From a checkpoint of a small mixture-of-experts model trained on Wikipedia.
Experts: 80 experts in each of 12 layers, 64 SwiGLU neurons an expert, 6 picks a token.
Below are experts of layer 5 (counted from 0) of a mixture-of-experts language model. Rows are named router (the router's row for the expert), gate (a neuron's input weights, with its number), up (a neuron's input weights, with its number) and show model dimensions 0-63. Each number is 200 + 30 x the weight over its row's rms, rounded and kept within 0 to 999.
After each expert's rows: "gets" lists some tokens that make up at least twice as much of what it gets as of all text. This comes from a sample of Wikipedia text that the model never trained on. Tokens count by the router's weight.

# expert 12
router,165,188,268,215,227,172,204,189,225,197,199,208,198,239,212,165,105,214,229,208,170,199,151,227,184,158,209,244,205,255,146,221,177,185,127,200,217,190,243,205,223,188,237,186,183,162,221,218,153,252,207,227,222,188,164,242,168,154,186,174,284,172,208,188
gate0,183,234,201,220,245,196,146,122,185,168,196,156,208,188,286,181,177,166,216,214,169,202,217,208,179,185,170,177,204,204,209,203,244,140,197,194,208,232,195,199,180,233,190,226,223,191,185,207,214,237,212,232,165,201,161,205,190,232,156,199,190,195,195,167
up0,237,173,228,139,199,214,179,222,245,181,168,199,154,181,232,216,219,196,230,148,182,199,173,191,160,187,188,213,158,228,279,218,236,182,191,215,169,162,187,179,215,191,236,210,157,236,277,204,205,154,211,189,129,211,203,168,188,206,264,159,191,240,228,185
gets: " and", " of", "'s", " was", " in", " or"

# expert 35
router,183,166,214,190,211,223,180,220,233,233,213,237,183,208,201,208,222,133,202,222,188,227,177,234,179,191,201,234,278,192,222,252,238,148,241,190,199,196,205,226,168,215,207,205,176,178,230,219,98,186,184,243,189,224,182,186,187,204,218,224,210,209,246,185
gate0,259,229,153,209,209,173,255,186,246,170,220,235,181,269,165,217,206,188,158,198,200,189,149,229,197,170,186,175,215,226,226,253,222,179,199,216,225,257,200,217,175,185,194,218,220,215,211,208,148,184,182,172,250,206,244,191,206,223,175,179,228,232,197,211
up0,200,150,205,183,209,186,204,264,168,208,225,187,211,220,165,244,237,265,152,213,260,207,162,211,174,170,192,210,170,226,196,199,144,180,265,270,177,202,189,217,174,164,222,225,160,225,157,148,172,221,230,180,180,176,207,213,218,167,198,240,195,246,200,165
gets: " and", " but", " it", " or", " he", " He"

# expert 49
router,242,180,204,219,170,181,174,182,225,155,176,234,237,182,230,201,171,130,230,216,178,172,201,201,140,233,257,190,221,165,203,257,199,203,266,175,164,199,228,214,233,202,222,227,236,229,213,168,194,188,183,183,216,244,177,263,225,168,181,195,187,167,208,193
gate0,189,152,175,204,210,207,208,235,205,233,243,249,212,201,203,216,171,203,269,238,257,191,182,211,166,223,238,204,195,193,171,223,276,162,156,235,197,187,175,169,210,220,179,221,185,227,227,200,206,165,198,232,202,241,254,185,235,201,195,162,217,208,126,157
up0,172,202,236,184,170,161,149,168,167,211,240,222,212,178,178,242,212,203,212,248,178,158,223,260,268,226,185,237,185,209,173,205,209,232,233,187,194,183,202,283,161,256,203,138,236,157,202,139,175,167,190,195,140,217,248,213,229,214,214,206,205,155,192,217
gets: " |", "|", "-", ";", " and", " was"

# expert 44
router,152,186,238,178,186,194,165,214,206,185,250,199,234,232,157,232,205,154,224,240,208,203,175,188,134,133,163,233,199,141,235,242,175,156,263,154,199,217,230,166,195,194,156,222,144,197,213,223,197,198,147,194,211,189,198,220,204,200,257,238,155,199,184,195
gate0,213,168,242,169,227,197,162,210,174,191,203,167,249,172,210,184,221,217,190,204,201,236,168,213,190,239,181,156,221,181,235,169,203,192,197,229,198,178,181,223,177,207,221,230,219,228,205,148,252,196,213,192,228,157,177,169,212,173,169,201,179,180,215,232
up0,179,189,230,194,185,140,189,185,175,160,219,189,211,191,147,238,185,182,213,213,197,189,232,184,158,183,180,215,199,182,257,192,233,206,202,166,137,200,215,205,180,118,234,154,179,166,260,183,204,228,178,186,178,202,202,175,159,144,236,225,230,195,175,216
gets: ",", " as", " and", " was", "),", " is"

# expert 1
router,255,226,215,201,188,217,192,218,206,176,183,190,179,199,195,194,198,158,237,205,197,210,192,212,166,233,205,171,218,183,237,265,170,239,247,220,217,191,232,226,236,185,204,260,229,196,260,211,221,238,184,204,163,150,188,195,187,186,159,192,168,241,186,144
gate0,212,216,174,170,189,188,181,223,199,194,223,234,128,211,182,173,211,219,184,224,210,225,167,207,187,236,237,281,173,181,244,199,230,190,160,156,207,190,231,225,197,251,215,221,231,251,207,165,170,195,176,186,239,133,255,230,212,183,214,174,241,199,226,130
up0,151,137,232,215,211,186,238,246,209,196,213,198,207,181,182,206,224,262,241,136,209,232,159,153,205,193,181,153,218,174,160,188,164,167,205,209,206,221,168,257,190,187,167,215,194,162,155,172,191,175,199,212,197,191,224,224,266,198,200,154,213,168,126,232
gets: " |", "|", ";", ":", " -", " –"

# expert 52
router,247,218,182,197,244,223,185,221,247,193,159,172,248,215,237,244,225,238,153,228,249,143,199,200,195,247,264,231,168,193,203,191,241,184,192,240,172,162,178,187,238,160,212,197,206,189,238,202,236,230,231,195,211,235,239,159,143,196,166,215,222,174,219,250
gate0,205,184,232,189,178,137,160,213,225,176,203,189,217,185,196,153,187,205,203,213,167,236,212,199,240,206,212,167,175,222,203,181,182,203,150,209,214,199,233,158,203,193,209,252,242,158,246,197,225,167,185,154,192,236,152,182,213,179,143,182,192,200,200,205
up0,235,227,216,229,214,196,158,184,173,206,185,230,125,149,219,235,184,230,150,205,190,213,209,211,216,281,249,224,235,176,221,210,190,218,148,213,226,191,255,163,144,205,159,241,185,219,267,176,233,198,144,193,163,228,207,171,157,213,229,137,222,196,221,202
gets: " ", "–", " $", " −", "+", " +"

# expert 42
router,193,178,192,194,226,195,210,189,165,213,199,238,214,163,231,159,240,280,182,233,172,199,216,212,137,150,188,205,215,198,170,174,172,149,233,224,232,211,220,259,210,198,187,191,169,213,243,260,166,244,222,176,206,190,210,158,183,153,172,195,180,150,163,230
gate0,188,211,169,207,175,162,236,195,190,191,212,181,181,219,162,237,169,216,218,205,228,245,182,228,205,209,171,199,165,172,247,223,195,128,222,230,215,184,206,186,215,198,157,184,162,144,216,191,202,237,225,208,184,179,223,201,196,202,218,154,224,113,178,199
up0,200,210,209,154,231,235,205,230,228,192,216,206,201,238,225,160,215,191,223,180,208,166,199,233,196,205,129,225,188,217,190,195,213,219,164,207,210,172,206,191,201,167,194,184,192,167,159,223,173,159,190,229,226,143,171,120,244,192,164,216,218,168,214,215
gets: " to", " that", " which", "p", " who", " when"